Below are experts of layer 3 (counted from 0) of a mixture-of-experts language model. Rows are named router (the router's row for the expert), up (a neuron's input weights, with its number) and show model dimensions 0-191. Each number is 500 + 40 x the weight over its row's rms, rounded and kept within 0 to 999. Numbers have three digits each.
After each expert's rows: "gets" lists some tokens that make up at least twice as much of what it gets as of all text. This comes from a sample of Wikipedia text that the model never trained on. Tokens count by the router's weight.

# expert 7
router:501448548530547542527506453405533486524497499486527480509504456507512429485517447514513492557490532460524477463485503521560466582533489559457475428462507426529489558477498574531443496570418508476519546467531550470493547489458527521513471459538486503454525534519527569474512528562587442558486473540539431573556454479565545512414501589509447490567544474527504506456561477473548515526466457472453496549440461440547528509502476559471463550579482503514486458462547469438490510478541569468519508546549538492436536499507438465556491449504473482579425552503505490512482525511481487523
up12:491501515543435503520527458490464495569556502570476429449422481456474515476507489510491475505451495462571481499490479512438463494458534473455436478533496430556473500483472531491508476512489534549531498558531519472534469511509495521543483523527559472496455488554540475454526494512536580470515538478535559443487447537483476425480528556524492452552566567521597482409411415492524489521560509470531532519436491555504465563495585491450604541516431532473496432470483445481487528499574492498500418450554507545525462506497558487592478453480501494492491520511544459492452478487532448423
up13:500513508529513518445546534509548507458466490451552513527426506441517508502470528486548487523452529488472548523510427470474454455459527468450546511498386464532537544553554474520509508434470495478511554478498541488496547455501488467436493442494516461532535521614534516571454505471466481490530555490466455432512566474564483515540550518527489506515458421427626496506517454532485569452504476554480482536521529513419549463471416462506522535536505430487570562459534512556451500494460508476484482415454451464515469442495588505514523478494505529515486554520458524451525450500564454456
up14:497492511510517499525511568477473470442469608501540558514477453533512471540501496481498492461520573506495497468529564518472468449560461476664521389462495495513516535483455484531512431498464460426511510400481507517476484488549537542509555491455527444489456523507483478545452431402525565537447513505456535527533444480429497471443560537557466533535516454504482459479553527525475490560519445563488530519556465459455530498450506524447519451492477525434525491495486516511474573455453520527494520490506489513480455453497549434526493500492434420459504499554441450538505448511473478551
up15:524442512456492520484566492488429513497467452509599524559496433469532562507526535437543457492491499418507487484516503497512513499594497497591535464547499550514466534393508500466478533499539518530490583473457554432467444565507499524514487455493500520474563512501545481527519517456408459514478531510525467515478462537476530575476560516471547531548516523484408591405478491553501492469465414509488482481529462488563502557474539541454473600505530500506487531464471535534538516507480534480505537517575485486568513446487472541493486404520555440493513478519520493543473442470573508457
up16:498524482556454497538540442420438459501506517495549443507521497466510527537492522477594539558468489515465550579458558447515465451473451474456488518439511518503537504497527485467478505474452451461491538553531550526505578513524498472493606456409506547522457564545529514555461497568454534486520507537546523484509514459541452492531494458557591486533529544470503461468426534492508566527473441502534536453516429428562546537567555520465545506543442480505541431482515452466549499544539476558582512489558487475529426445506475543521529495455535524469541446542486511479505569444495503506
gets: " |", ":", ";", "|", " –", " /"

# expert 16
router:459436508495447498454545449449463502553575517529517505560543568557449448546399489487574513507541521493470555528541499441488498607549536473544505524483458511491468483481556527522474541549546516457525495498490549571441535500479455445503459512517454539513464525517461493481506490489525518517472564442457537466470487527490475450441494579512490449481577489496464467464538440498562418529485520503560477538525489467461403514515477503516602460478472458502513502463443502439503568564488469562463560538523561485440519546491508516568439465507466455500434561520497501457554502460524533455
up10:531573522509453515490496446464503582490425424511529531456482470564493484537484481540461520583491434491519509480489494488532527551447423460531477468493560483422543476460505477489457526461557477466542486495547509477527495512479522446571487532567497495452412548539564428396502515499525436530507443464507548565539506491535513506450531456538430496524556425504493472455562515455577515547442493530549453496485499519486493531514520450526501449502402498522422470520526495477458569535528529546484518473413514471456427477472524560597521523530414513481498496544512494527476533501498475506
up11:488444527499521460446489496480531498512485531553510492487505457479483508440531453505492476532473454562444442484523547551561541446579487532482562516439546492535488477500608510529524496445518599526489561496411520563494506399507490563513545384519455474465496476503552481594509479490534572499501528489502533478567494549570543463469449437546502457510490541417534490619431507561451473469496472554497485488489465459497545451500459508547500481440480520490459509473415509502457502423521465567481524514518491500511486477470531518546549536558500516455483497500491575547514499462497470479
up12:499488491514513471564506466522518485480472584425447482459532494546514517501511485456455598485504511551532558503508580492467442527434454459537525469493443560604529498510480508579486570483530536511549456469544509492449528518528441481451483412561474494483467487523521509556426576562525523489512471495581557568474547554529547516498487468511528557506462507515551518432513491491524524531460459484522461463455535526488454494538447555521471495487487527544487466438509517515451510431478469488488450583468423529419538471508494501510512466492474435481534620488436523580502461544468491547
up13:482527573421471543567508492578509461535490486506544541460519528515546461483603508471514455472556541534506479527419531468534572523522568516418530463488460519456465492528522586442539485534456444510462552506465547516472519523487527522525484496498498527541484487539431475437492482442544485479597514538507534555497464479589487501534469527512467543602528494448544464525484482446483552486529483495458508534470512449478517492477519476463496513536461486556566554488498466542500499628469510510506482603558498511490477455514480456538533593530503535512472390564528452489494490436486493493
up14:599509583468502479475537483505448454444488546504524494496488487479514474492493543515448483486468515532446497475492496523508460485475459494507486484551490443456550407455549430476569516465523425565561556450523453497419508532470433494534507483518543470584543489443478413496533499556525448634446522529500477504490588470503573520495523578490468445545518517425547495475527513532518553496450508606521538464457572539408487508475511555482480490497472435508535498513520504527512469459504486593545521450497470550512525537499529490481510468549514477525535472548506522516495468520419538477
gets: "s", " League", ")", " University", "y", " School"

# expert 15
router:543509516609554533555459465499447490482425562476539537506631574486438522518445505494459473492544537481482528497442433569609464449510568478457528472574505444437565563573514492495436465522503485499530447535506493476488541468476554520510529502464529449488471528549499537489486604486507481554501440433543486465458576483506492554483477521521428457425546524531460485470506524440517512508476492539482554527506520513482408447551514547510480483516593517511535512499532523521519489505509448528533507537516470509465508517509434508457460532457539546552491525504502470539455446524488467524
up16:498502443444518553437578514565479536563486519544488536445504570507515498565453495510458524552464514509496519578434544490429429458536487434569496550436473492490495503493491424477515543478510534527508484526472469443547403491537472494545551475528501463594474503513531558503506478545550500497543530517528542425480460578521497456474443532493425506502567499528499532541517453475501529499427484485524502474473544521490433504522452523453497488504590461510491522514485448517491550490463542512441546518586488505492426559592465508505518552474496475420537567523496464463518464414569457481
up17:524528520489501531488515535536540495537462575591563468488458509450463499441462474525409480496525483478531494462495479484474436452525463531505470526522509440545547514522442440506434479528509445469527486511503562412484543598525530432450553498521466482449471448503497500519491479401506460539504498522499532486508477445543550492506456521445487509531551469525494459532527439507416466562523498507508482532550443534503516520470517450481433501446392482492557453430467488488495477491526566468492415481566495433468482591531514498532503505555458476414498585481470584518562450515486477544
up18:549437497541521501458457551419513517450539507497492503590451432515503500475463428490500529479525515428545523483484496523468543478516425478489535485521567504582517533578505576490556455461516486537434589398417532494487520512571581418555556460550501507500537520552446533556462469492509507472480463482526468458514566503563537572472502521528533540547510495481455522482470547588450539512513554505538549524482501467539489492543474490508486507499527475524497465520519472498548442506478486439465463518531459468488477436535430547506518456491517451477474517483507399522503493514375510486
up19:533536426459480489477464507442476440554502546480477494477447484491512470501553496541510436459545462471518476480463461454571516552509451521487502541513479524475506495523509485483416532520475543499557486490467537514520492499523424491564496574506484494516472475537485465491476506489443491463435439465426464513517451500429459479511392485470516458561574475481472529520481449555529466429556494580468498520446490533460559538490525544469543521534573529537488511527497528530432528530401398507541508494422554520438486481448483449432490431488439514549580503529420507576485501473491585507
up20:532499555529485498510479492475518578469537468517559502487500514516460521496515392501520513444537648507467529444435502548490462468490525497504534456475503527550537468521526524429591498580480509511505530528488489480492502510563499509516546404447479463598492481455412447524495478469511558562466493572433463451446499532494529564434479472465532449486438461534495507493517502495532483380519482489539439454571512573466435479486528549544482516493501474495464453531566531456511487491470525496543493518544531489501574473568509563482465416514464528518463496517533458458506549486488462475
gets: " 1", " 2", " 3", " 4", " 6", "1"

# expert 11
router:458524506472460528470526482430418541469442514495533493499537450476445501515482538484483518506487560470404447542464493515534528441492537474534542434522511560539445549532471500504492504404491476510542489588501548454478537526536543495481507492514432474558551525515486460574545508564449549484469557488494440517548555577406509464519553554510528513474499509457534495450483537461509443504483548476440508534469493539560518423510571580476581502546513464513536400468466505496442482481523505418547475490528563467491512527438552473518480522489478513442505495542516553515519610529484475545
up6:480457474454445499406552459456490532511534517529436495485514517493439582490547524452490512498429427553481477574475428489562494497543537500485464586520522471530433545519565458544447458465549553488455451512525537534489429475542506456489482494551576538538400500552454452584468474544466472506488493491434564498516531519480469412495486527474427472508457511487508455511512487505520512527477548472517575512477478514466496509507457427477535485539434480589568480523489428481468517487413481440405538517509525433468525512532516508476506502469500484526461515494444518461456450446518532486
up7:557482562543471553489455477425524487498452503452560540495505517473503515414527448497544425456493497599474492459499521533457434450555527557562490440500441454510548473471457434539563474505500514582531488493534426479493438514531510508454459473534493540529443511487475509473486489516509485554511506495447471519431450436410469532462509542445520515554549495484523463501560508461469536517476496517574507538485552540454515472540544562527592455557516451474478567466516533515498523515547438452504465512485478550421537540533429508554529457533520508514421541480497549419552501523553536517
up8:405478498496476474579571497496505524511467472462379499487482455517428597405520480449451494525451556497485527468513528526466430529499472486537523489509552558477533480521543482505472499517482550550558506390519491554463481437471474481517426489505528527570508440510418514429509499517492497480489531543533487499455567486443546476495554515455580487514549533498443516563513474508502534486487481568439411445594536588493475452547442468477503502517533478559540519491435490486488559490493487513474459508561558491484567513497472506499506521562495476474511528483467538467542543548536473552
up9:535457517495480476523496530459475437525461442505497498496484569435537448551517526471471484457469476473448489473536523481466490535455489499540459416491512512423482494458531472548566480573448550569435500495467536476508505433491441507490501514472548478515534569592441556478454566400496536453473455541477536465579521578489574527592471548530475561470542438518481510534442516460536562565580456582545511486457507479480494494556515491511494462479547556549491489470486414454513527484477511502502504484503540522521397525508493535474494511521515498497516459488540502536553447510426417480
up10:542468437555545512463489531494450595550513468483521559518544528514438499556471479535569459534581498547515449460418547468465504422482466502487529481505454513459506415440534491500497435443455420559514518494525546497497527458485497477498438506474506537545529492506491475532498572498463447456453517535531494472463573535517493493498469439503535532490400564479489523494527491533529570524464545505449577547457468423531552479549482497475512488388536516503468541570489454522546554456474515443497452474516511498477445462478557441451483476470491525474532508535491444459415482455510420526
gets: " was", " is", "ly", " be", " also", " were"

# expert 14
router:517515568499551491557547479488465590484552516513476464439540477523552489507516494507516442570471564537524484443454458511483452489482526519526460511512461518526495535547586466538487515514440513490466460517525572465433478536547457456453518461438478521478461531545504496581495567425591536474570511518458485547514487533513467523525554508423503511513452520517541522449544416505546555439428466490527490544434508455430461447467407492495530531490515568486505419532466426491433470538521515481565564502486549484451581538420503499516492483510507473535440499498489533521442448533476502525
up12:535459474433527516468563503484566508485536491541500519486514532460537516556615457581461519455559517490511499525479460493511519580586494441507455450531503531477474499560502561550491477476479603475521543473515437460571555565565534478511531432490474473462511528539458479516471476537482496468513496488423499481506509581476467463481539547461469454473510517567468546542481561467486504524473437453453516573448515494504460531509427492523512527522545468411455481458468536537471495443509521466488473505518476445460541568450490582503512504474439542512559430484533501530473422556536435562
up13:520531496491514475495465511557513430502436531532521472512555510611488470401601521494488504491523486556483557498569490497472542479511460548439475440459532575531511463486493488514482476485509534541459478533569476437529549461510488501477514507508520486453505531456480440543551521505543522478455541489561528510514539562522502478486473548473523530488558450410522332496477522537505472557541450473469510523519538569527484462542516469463494541413541574492584449470509438539490507449568504482584527488459502400530461476534491515545470495506506526537510491478503495499437540503421478509
up14:561440499526575434491502452505485481432475497463539552523582437567535531531463467425456459471533457522468392462547459544576494524526468534488509492534449467580555446496494525536522512490447465570494470457514490555570469451518473526511494492467487463508494444560422473538467459422450542547537491479543438439525567524504491491479494493539502462501489453474466531453512503454502523443535493467495518470593571490461435477495482407525495513489523501492461500484517484485426524525498508479519550441523516444466515543508517440516410546524549436516559477499552419542480488531475537478
up15:538500491439520515504603524505445499467473491490485465492388464529454493524482515441388505490491633451479503551489497566513483532570553535479529512499499460429474508472449476514527468453520567478586528414537521537490459533521437462454559513490524439549587470544491505432464501564487491451477483433493480514479472525487517460481512510479416470497498470499531512559463519472487530523469539530491541484529517487462527483429521505493482523596488519543546532528501475505536418439452485492539484537490513553536475440460528519538494462442560549593501543503514586486543510500486536549
up16:523470531527506446493522483450509498569541502519445512527525460503485572485559485512433496466435512495488553500474502499595467514517519572470451553508507464490511511434521569486501560493509581534545490533511571481508512490530410515466537453507511505387509394468439463502515524541534511470442590522495424432477510514525485505449494424539584513494486511524452483503518517509526531478424529481471457529496588478486459559513522508472422458524507455548452481489454482471458493456607484474438551552483514436516510467488484405458514491473484505465535411504573486535509504476560522479
gets: " (", "  ", " 0", "(", " —", "″"

# expert 9
router:503509569486505464454482480506432509505522525532480571483574490532445513515485459434504518504496512473447564472523493496497533481506587467448455463564498506430490493493508500528517520509515541444509531456491477508497575555406525519500569509461454450517563595485464523489514471470493476499484556429527502539543474483463528517521534584518528471531526546488561561430451424558512440458510437552518497493466541565560511489433506525459486546543476540509504441537475520555505509547479405431558508425500545568416463469522392531537525500515466501524547540487492473475549505526433433506
up6:568473552463532463507477514441485578520513519505472495528463426512462523466548484547421480455458483500522509542503477518452451462597517456532496516496556545482483469545479542577516459574526505441443494527568485492494445511417530538541498504566483517518490548490447515521517559518472519424509435469368516507481466487478546494514517506431557504522473538465523472532504489497508401524497510469445501494498509498548476488563433446524512425500477534475424488537494428503554516456526553562490467550453512530408438466517438458496553500542587531461417529491550485473516449511502506513
up7:529495497438416500428497466458503516459487446504473499515501608475503520434486435489488464502533504499529517564537485498500487592478490573566461547449547500489525558514501570462458517459533495469412466560522517457505475530527560423530477461517461464480458461455478475586531457561493459511471507537469492477483431452489411523443478440430506475548487504497556492539509538477558587537479519518495539498544530460464537530553432552539528493522492530459454522404508504408507507486484602465473459522482481501542536554528494503464498486489506443467530490482493532564478569449580503515
up8:483519521594526495563468441501450575481518534523508529574450520486510536482498503491501528517477559523533523468536509497485553467523499430557530500503525502547559481487534501578505562546459474527522477430441493461537490515494463406599573503435506452492478470480435469458539482535480524472465448433490447435433446497493543627513583506517517453572473496462566473512453515465497477529532545488573474447491558565509529516498502503508490504458550502536510495549556491513509481519562540528486600452521553522600489491487515521510497533472486449562472518501478476460453526469460544580
up9:464540502452489536490456468532488485445496506597481485420436547436483486494478524515469489511466463525433478534415505467566496518501467488521413538486467503458528525461600444540530468478531530524434498509532509536456487491469478562479483467567505593478502561429492435481477403444477505495586490499585509483488574473431511474532467428602473514435550505513557490455472478547524547537457571528528514519480473503521533443461504511508494531474535568496420448507462471557528454516456411528505518499503475484481526501488455519538449494495574467525496447474535460511482472529529507439
up10:463524519497511493462410466466504457482579541550536432467537576460509467475490519446527477480486549561446498529446502540427601549497505454433496526552510494518517466487460511519529556563487485524528534509490420538534492491556547527492532440472482555525459476534539492573454454491448525423501475574517488496554487516445455467477482558491511503455505537502525501454479539590519468528444485554587514469475454487509498436497521477489445472563526523483485485458480479445435441479487492528480471544486543555518430506458478501410584437546531501506457467450498431502523599566496509541
gets: "ing", "ed", "d", "s", "nt", "ting"

# expert 8
router:469463525549504480561551507447503574545478512515566482485549449601513474571542485548450547507498477428470509503514486526503520483463443531534540475524478469506540525486484530540525511501552468472467478558553554466462491512416508481501515456497425571507523485563515499489512487417547448506565469606441503530501534506441483480472516472423541474505524540521446556448465417528542484598444561501531481504474580478447440518548413532450502514548451485492508495479434515474482472531516525483509504477504492514550495479548484465493438567470531521581417491498541509447440541499544482422
up18:455449488420586519485489517497467502492563441485450544436538531551493557547481500506511477534515448522458427447557408547500498509529438471470475530556495511487535464488532512483592499523559564464508463533499518453444535514499487534536510563530472545550480461472546529545542456542471513482457401512491492512420478536488545491559537627510475492533471512503517556519511454451498598408541439527484517462485518462526478517496552507516527512516463465506541427559534500440547468549472480586520520439550528536527497591524507479497512433544470533483477538513559456524497528521486482538
up19:508552531548537497431444506530450451548445493477448504511506554495486594547509496478532566541466431512471519519456525507516483467447518502520467553455454469519507407493515561473485528491549414494523573471555502496572508518501441454514491507474460470459521520576425462454519533503462580452523511436503485462406576515513469476468554469502507547504521491505548553446492509481480543504459472484507508462523449545441599490463429449499532566493421512507507545539516452468477517466415526486565501570564553533555551529504496582573494480536498456503525436513482449510533522520531498496
up20:495513516433485454521494553521530543529498583483434465462427570588499515510444546437450517518494495509502496483555463579522479540514526432484551501442457497459517444481502538493514535481488552555446483428498504504492475485514501516481444502559466524528454548539439490518455519544443527487509453556548494524501448524565512505518603598483440486526486453537501486595592471540519520537556496482465510507519517498506433426501437457512546431453547516479461493577475498455455466501506550535484534521457577475505472508451531460484540406495475445457444537502497464525479541537462446437
up21:582447467530565532446504545455505524526527515557532508468479477512519432496456433549532515467525506435540454440548489524479464506490534529471488559515540579546432489507508477500441420483483501534460551527502507528524534521510503528512511517489480528535564531472560450506531581496491504457410430440599518527517581478555434504476534413485540533470537528462484467492477485499512528498465434509530555479509581514541478538508534502574490429508458470424531503487527521483453492515439503532474485507499516551426464502536537503485466521443494541504504503614555531473434560432438535415
up22:532478474447485545486544497520524455462470482519442559529478483468518549504458532498447451467547529577538465504514488443490411413513549481515533530475556483453501514516483508509507498525384507507476474477452487493522525614481447485532503544510496475468474508480486537538454491543473523467536419482531475501453532447580523557465438459469535432551544533505447517553513494492429481563531482521541485537531511483608453499537584485436500472436548436431476463462497513466524477534475522472498454547493475434523390521444484490540486519475489508498534521570543431468466456443502574449
gets: "L", "%", "D", "S", "A", "N"

# expert 0
router:583478547562478573485463466532499500564458474525565470478439526512452573502480439430472489576539536461454516483492435463480477563544445422550485467504521511487518467482478537568501504471551508472533537532505497518481539479458529509522500564451418521509496455498511545476499544530497502547498417526514457485518498490534511444517550426497520481435458463454540506441521521557450504567465489449507515538429571479520432488539524491456517501480476518557452465468488574487462540598530547474456474471565542463484516521524533534562475493505548498499458505473562425435445586448498431451
up22:568456441522478460494506545499547513497504533527503492506502516499445490467525463454523538498551459547566567482519463465530439476409450526552518516570458503474575445470547538563470529476493480471522534560533379497548490542517441508456541493426563474499479517510479463484484538486531482473534602436395519573492465471521538478463436448497469572544486504567418486513482536487502479471546549491481429529484561456537540473476477477471513499490461442497526457461510483454487541433494478501475494463496538485571588551459484463560506525500499468516499485559491461522560446531505573427
up23:505506558519506609528499442513506467523546537464497549472488542547501446500524469531554445497517550471544435538487495537485524560522487519503435433491543515531503443461549543448555510460505554443460507597472510485411471460434557431567432455531498499539490504393490542446458529514489483423526512521511541483544547458555505501481499487459469503544442460520505566432584510484477535498565538522464493564534476505522491498469419564588535604521492499490458443572498509532468467492485476507495454461499469463476492551516481496518490527477547470475521498507533518570535477579508565512
up24:543473485454535512529474506459549489501547478487505504481553526548546474477519512607502562492450550491467509493484502523493560533471489571504500504502487490519474515528498464490480456415522555528521411508451555522568482513502508483482601518501486521480528500478530546505445531494438549465454584498526528465474508496563509445554446491511514459479484492516503498472480434468497528496451480565544568489458551546526480532453452436449497537490528520543419465461526587510533626499517485448575479429606544496453500508462442479524490486514520434501385484503495462503495459433607482459
up25:498530564451558532512520514500438452547394491517523468565476465532516495428540483501500468471539473556527477492521597483510502495550494581489543467540503562525482477505477459472501427571523515433466491477552481484404536531495522540497488485464496452484501543463472524531523419484511463487487538444518478479525524516466492472514458536492515482512524509513485505504603474478578549459417582454469535483443579427547436445521456523406517422460496516552506473517439452536501479449477531486508458543587522538529538517413470530444559434482502471441501503492529497568472510510461473497
up26:498502510494520476471512452479420481503442519468532491491462541487531516474489460463431503563561509496465575453445462477519546527559467449585563460497540544474502492520507518499539513532533521528526592578484528519536493524534470490483429540465477453508553530494528562565516524455480501523599429408489536495564459458490458386548514441513396450453462467458510476469581475530453431482536489523497483491552532502455470487504489566424446573510476505444459443564475458531431537491484454522472489482513532484511455447452509469493536545510553460486491515458501475430505480544468508485
gets: "t", "d", "'", "l", "r", "p"

# expert 5
router:488467525477501489534521520402472555583479525531468574554522442456539548516509527564548479515449533505513497518539527537538509552483464504539559523469512447508384547460516516553568500509435458509501449407466480470527466430486498533529530501439429556466554472429511520412514489501513436498488546510547494508442542491493569520534503547411430457446583576529465569462496487449478517553518447523540492540486519468461457477440518501479510510557476422542515431435444577523535520517494478447552483455512466517514490485484495519499504458451474435519489527516487506461540541515494492490
up16:516493509424486473535440493489511490489491502549518465482489507518451552535497460467467455484533477456488500452452516521486453541518483501548490380492402541510416524530536520496573445427482451539486481544482421426468483521555535469540499592475473472501462511412545486474563470486486502528595482457532489579466480525524525511556418549606473473489510530467525478489544385506483474493549501545522561519507478532566442510534497465487510525492589538494517535493500420458493512496466535498534506525455469454488539544453527497508521516482462478446564459491522515468410479521500456411
up17:517457515512558516515550471526529417349532480457525471538442415514540466481531452571425414501561543505490526544490472451510502479548457536472492559512524508494494570524506593514479490524527541532513543479504519526509576468518479534474462510441474502439553526455481467411480409453471500533560429511484459491476524535479540476562547504469439500544507583537529510496511507438546547541552499504435490555451546490502520471517485513494549448454499428470518448594517533480534516511464475462555493514506492525509464507467479507503489433473479533457515483502490618469506502457553486468
up18:450470529540417523503450423585450498471471528501496466473499506417555472466529500510504458519545480462554504455521471508511470499530490377520588546474519512491570514449502547461586505482524520475516553529490491520542465446491494466468497453498483519513527560436509506442488498552489521526487479583477526528508554396530428490543475546480511485510483490451481509504462472550521501457544553538441434510425558511523479513432529508499558457463511451513531431434424450503443513440529481501504460413484488466392532461526406466503510480506484504495533534464509504434537472456453556508
up19:458542526474560484550411418530547495492540590483447540537531554526492533493537524526478498502424553527536534505467466625637532574514544479512484484559466491482593483467482481541518466513455552470491537442539520505465479473525483539442473444479470481461481494447465502511475477477576483504597541464510564459499478445512471492439479540513488461520552490531525497540517481489488484484575457554491530509444435480518573485541517501468535470496474467537548505425472537481584516516504472521550471558528493482463560507542450552556523493438556503537500483502519556449486557479457480473
up20:491505539534566518535557478446538558571540479546561481481525456495544502455509560538509511576465476526443462525457597516468561494522468488518551466511451463469529446515503548490484481476433550502488528522576459513498507502540478533480440476482554445507475500476617511529471503428503514458545491457430430432559501548506474438542513545402495443492497467515480455496521509395527448513534509473525506445539502536491490410499579508424514552505509452486438470512549482510533506508539481498525488554495420514572483462497451545468511512446511471541415488492511519471459544538558520558
gets: ".", "te", "ess", "ss", "c", "ric"

# expert 4
router:457507462478505497428522492496479524500475554487470507551539538565453604561522476446531476530474528501518465483483473543470457552532425496513603508499504547515503526520512550545480534526444448505560533516512495457544537512538494476460580487460417466490502514526455450421496530565484430552544487455522423472484549528527539465430539503568394455539478488484540497511520503488583515476523544483509561487516490467560459497457455455445545563575472426539417483510462508499423543517506452535474533529517531469471525517500550511533470480507416461549464516527491456448433515532418498506
up27:523478492518467598456483423512419462478508571508500479504476547465482462526495540478501470513505521474544519481501522484461539449524437514496575544466519473512526591480484570578490538485551499505583470535467536485563428518471430514419549522551484502500468382454542547537533448459484559523453431462454532517452501508510492466497538491484538552530538531496505488465445547515524448607499490546508412455566552485513545511475490495475476546501523498482518484454472481463450552559549405447447477495486489474499485426495439525520554525515484407447514537523483457470484502509453538469
up28:478463552486471482444543539522508497468465587546467465444548517513490472459461503461495526537525518527483483540515485571486502490476479541473635494467441481570510543540478443558496463469527519443487478460493507468467492523430497509461475538557458513431464497530521569528561491532532547500527609460492477563549533490550515484502550475542491497476488501393522540549449467553472457477489451486537503477553476455455471492471485490462398426527554461471572460578510551450415532514539498435495507494571580465549515550521452479487503476509463511540517541530485556454510473458478539433
up29:498570496430516506468485480463522450477421478457517575447558486483539521480477503527537474532511456511450565414517514502517467448465503537556503488570502491463478492506456516518433560477505480538505507568542444509500485417571490453548508456513462568554556538536575500503495526520517428522505521437447558568477500497446523510521548467442429556514453542599503568538525602534499527439496512484437466500498560483535440501509487428529441528505469498502504498481551522514494558442517476482581577482501477504457508534431537517531530498432506484427545453473504493505488550538458428510
up30:563544497526510474485518486490530455570403488529504467548545535508427499522529520478548519592519451542497552533452449442502512505456448458549517598514512486487427461561473532538527565517426459571493533473442508500506555476566460495513464485513500401563535487535513513469518549473478469460510479450489451547508469483533437498509497480457469478497529512555524472517492480541523443508476491505528552452524447481501466459500422528484510571503454461465520453499379488415507445477475415573540565564529539504501529497478461566555487525501483489518460495446544481553497464404495464515
up31:523563486509526519500469477495522498448419519523543511590534514541518482515499459469485472522437532502599549522524543523533547496507505490537520486538480503452498538408492523526463508590482531528510550436497477506540501473489488423514537496549507457545444464487533485491524522532551540505495452500599558502509507553597564525540457546534518492502474511399500525416492511509524456564505475501504522506482541495512424479501504496476509520529554523494594499595459470512563608465508416590508465553529517526469481543426551537522488502529488524397522558452502517428485454532516504549
gets: ",", " of", " in", " and", " from", " &"

# expert 1
router:457518488507503530540502473491447543559469466530565492464492526519545534475466462462463507575569474421479554541471460501484579520486489464523563530564541426501456552534473488441444488554444571496470485546559486519486578462480532542485478504484524487488557579526497533456588570479597464475457458540490566565476538527469517554546502457532426449503493547481531446498504493521525438435566495520463452502436534517525484467571459510560544507473504424522536431466464514463468519519452471480482421484473494466492494475601534517546510456447553470517491480504474505451456520535523453507
up12:484531601506442481522564510520550572413508480430554496472543522549474592494502483535530489509504461541439474505501553515470502543506490451519532486522474538539468524561582519502503543439481432496474551512540511548509501417508521485501518467548468465482522499574495485504514507534456499485517477495497462505449425440484483431546578465430471512541444466533407532484533477482509496474464485556472535439565499435428550530502432506491513513487478506583577435555542513482511481442561512504504504462571441486510517495473524464537546474427514521536467506476569465428509557537532554418
up13:484506489472462473438532461415468528483497500466532523490497454451540481477446546523494490446473448480499502495497504540483560516540515531489513537481456563540611567600460507480460540561470499567546545508511529577488431470522492511499454445458515430495582492541432455475489525509501510619479493510555480472560470531451480454510449576488551538503503497452545482440559527454555467431542455511524455436465492426512556556500490543506448469496571447516499517544446438502520488521552515535470510543522512480454503454469558502540576461439530432514524447471476479430505514471527490506
up14:501412517497452455542549563500531440525492518514467535436524544497469576533498613517490441491492527464504542437550501466523548521456468504544473551485538449463547478505528454468501462527539465518485562563554491449487515506457495464505561527510554471479519536497480468509556539537426570489497485505466480496514517449408480456555444499442498476493503551462467520458529462413534461472513526499517510543490435547465484504513445442538519521535445474501575524595395460458525520452500512485490480520532504518430492553599502507498462490478535519564402530421519435548507543473521540468
up15:531459556573427543422525482598448567509507472514495469480496480575426445560462416539532567522521460516469526569505548466536470521448512533504484516440599509527449483526508429518473437465495486471505500504526456453462533552533404462519532535492478499476510518513559523482503512410481455514466499484457515481468556505483550523516520483418553469467520583548498474499486509538521565496530514494466456447523487484504586484489531515499475575551469521467403476451495497570447501459413539487543486510481466443548464480528486534491527479542468532504440529529431474546547484489459511454
up16:475480445523493439497519460452426528487449458492520518459554497453524511458454584484437485452450479445507468576534433507550523449511528459495463441554515499526473545490493558468479598514486486516472507471493554484528529516529511514565523436544523549501440520512402571540556498469528444476505483538527460524466456525474548466461453540493503615497536572512497507541489459447492476503523569490512472493465474538513462505457488478507546523536531464497488527568445563441483523592457413559527498562526421469408567468551513539548528495446524524492437540505489574505488505492480469506
gets: "|", "ir", " New", "n", "ata", "ul"

# expert 18
router:572537472511441530518560498438422530565426500474524457547507481546467552555506560498482443495574575448413453528488531488515567489526515526441549512455529481469504485525472514524504554492455524534466437431510545527454478447532521513447527480519565470466559465536553542441520544471546496516505500522529468509495551490505518495480565522480520467467483503525557471497479524559440429461574478506478495544499586464491485454448417507445472427523497508491435460528499483520545510561481506573497515565492545472560475492468469620494472480425454505514532466524423463493493509456502488419
up12:449589467419507534523505435431496478440458553470487490552512541549514569510561532493557564507565504502498528510496553499541462548506522557474460547517470517463453513447420508535456446553568539445513487500590501509546518483515497471442487471514516459461517486450463486509437527528510563501511528441502547518485461513515494502526416535584499491439519534488478529472481532481587474496556466549544516484508509398517515450527464461472478480500415581533522522511384550488506482453454495474502452528444522504421496539547456527513416445491465480464561505500514548509431484527453468508
up13:563502569538506508483449529487491476505553509442528465455499525490457539462477514497530501481578504523529503526539536550539482564508526467477528362523545532534491494506479489458461552562498472503485514475500511538536436436453547486542510538548413470426508478564504562472486620422503474604486498458471577582513538426502457482492540525500472506470518506453521544544540518569453567455486429529550552511436576532460507494477527533486416474490493526504481500544495469418540523506454452505476494480472499476481530479490436511578473554539478492501496533506531427468570496471474523525
up14:417414489502546536555448480496464526451511500442539532549495452454487505467521531508485477547477524451463474477487519498472482516503498410400517518476456519476425471514530482509511558444520459583481435446492464455499470468513431480546513465452482484511548522507520464488501555448549471533522527537520542496546494475592404496506586540491404420485544477551540522513518512393493528465560520471478532464477521629494422462542535503468519463459533463519520526504557461461537459481539529527414499451495487476493451460509463548502488520523580486488511508487484522418474503476462468465
up15:390504501510448543530514500542522562539535515462468542488543548438496528484532480525540533547464474491493524508512521554538439556506497547534513466461507481499500517499555515567471462454484534501528479497443472536509527549538496522537506455485479489540420476467441501534599513487474542548498512481550474467486597491514507497579491483499453518492550497531456405489452518549484441449519483538510470516461541472454508471576447436544506577521483511462517513490442538501462464515416479414480598516459526457500494488480515588512571560468444513516515468452432547499552484457530522358
up16:484526465532503436504477480461511479490568478550494496573498532536465475473512440508483527478531520565525502473545462452533500458464488551446516563550536458464412475470465478455442493414553472476521536507524453512620487578471485466449514536502516529532515526520448568506452443513543534441547516528523482440521440522560487544482613509453509575479508488514490492447466461445503437539484460498444568623513526476562423469551514513506525568455500435501516511531502503526501483474551501471446496491535400563450550468573472506486488524519544458452486477454464498500497523518490547469
gets: "-", "–", "th", " -", " to", " un"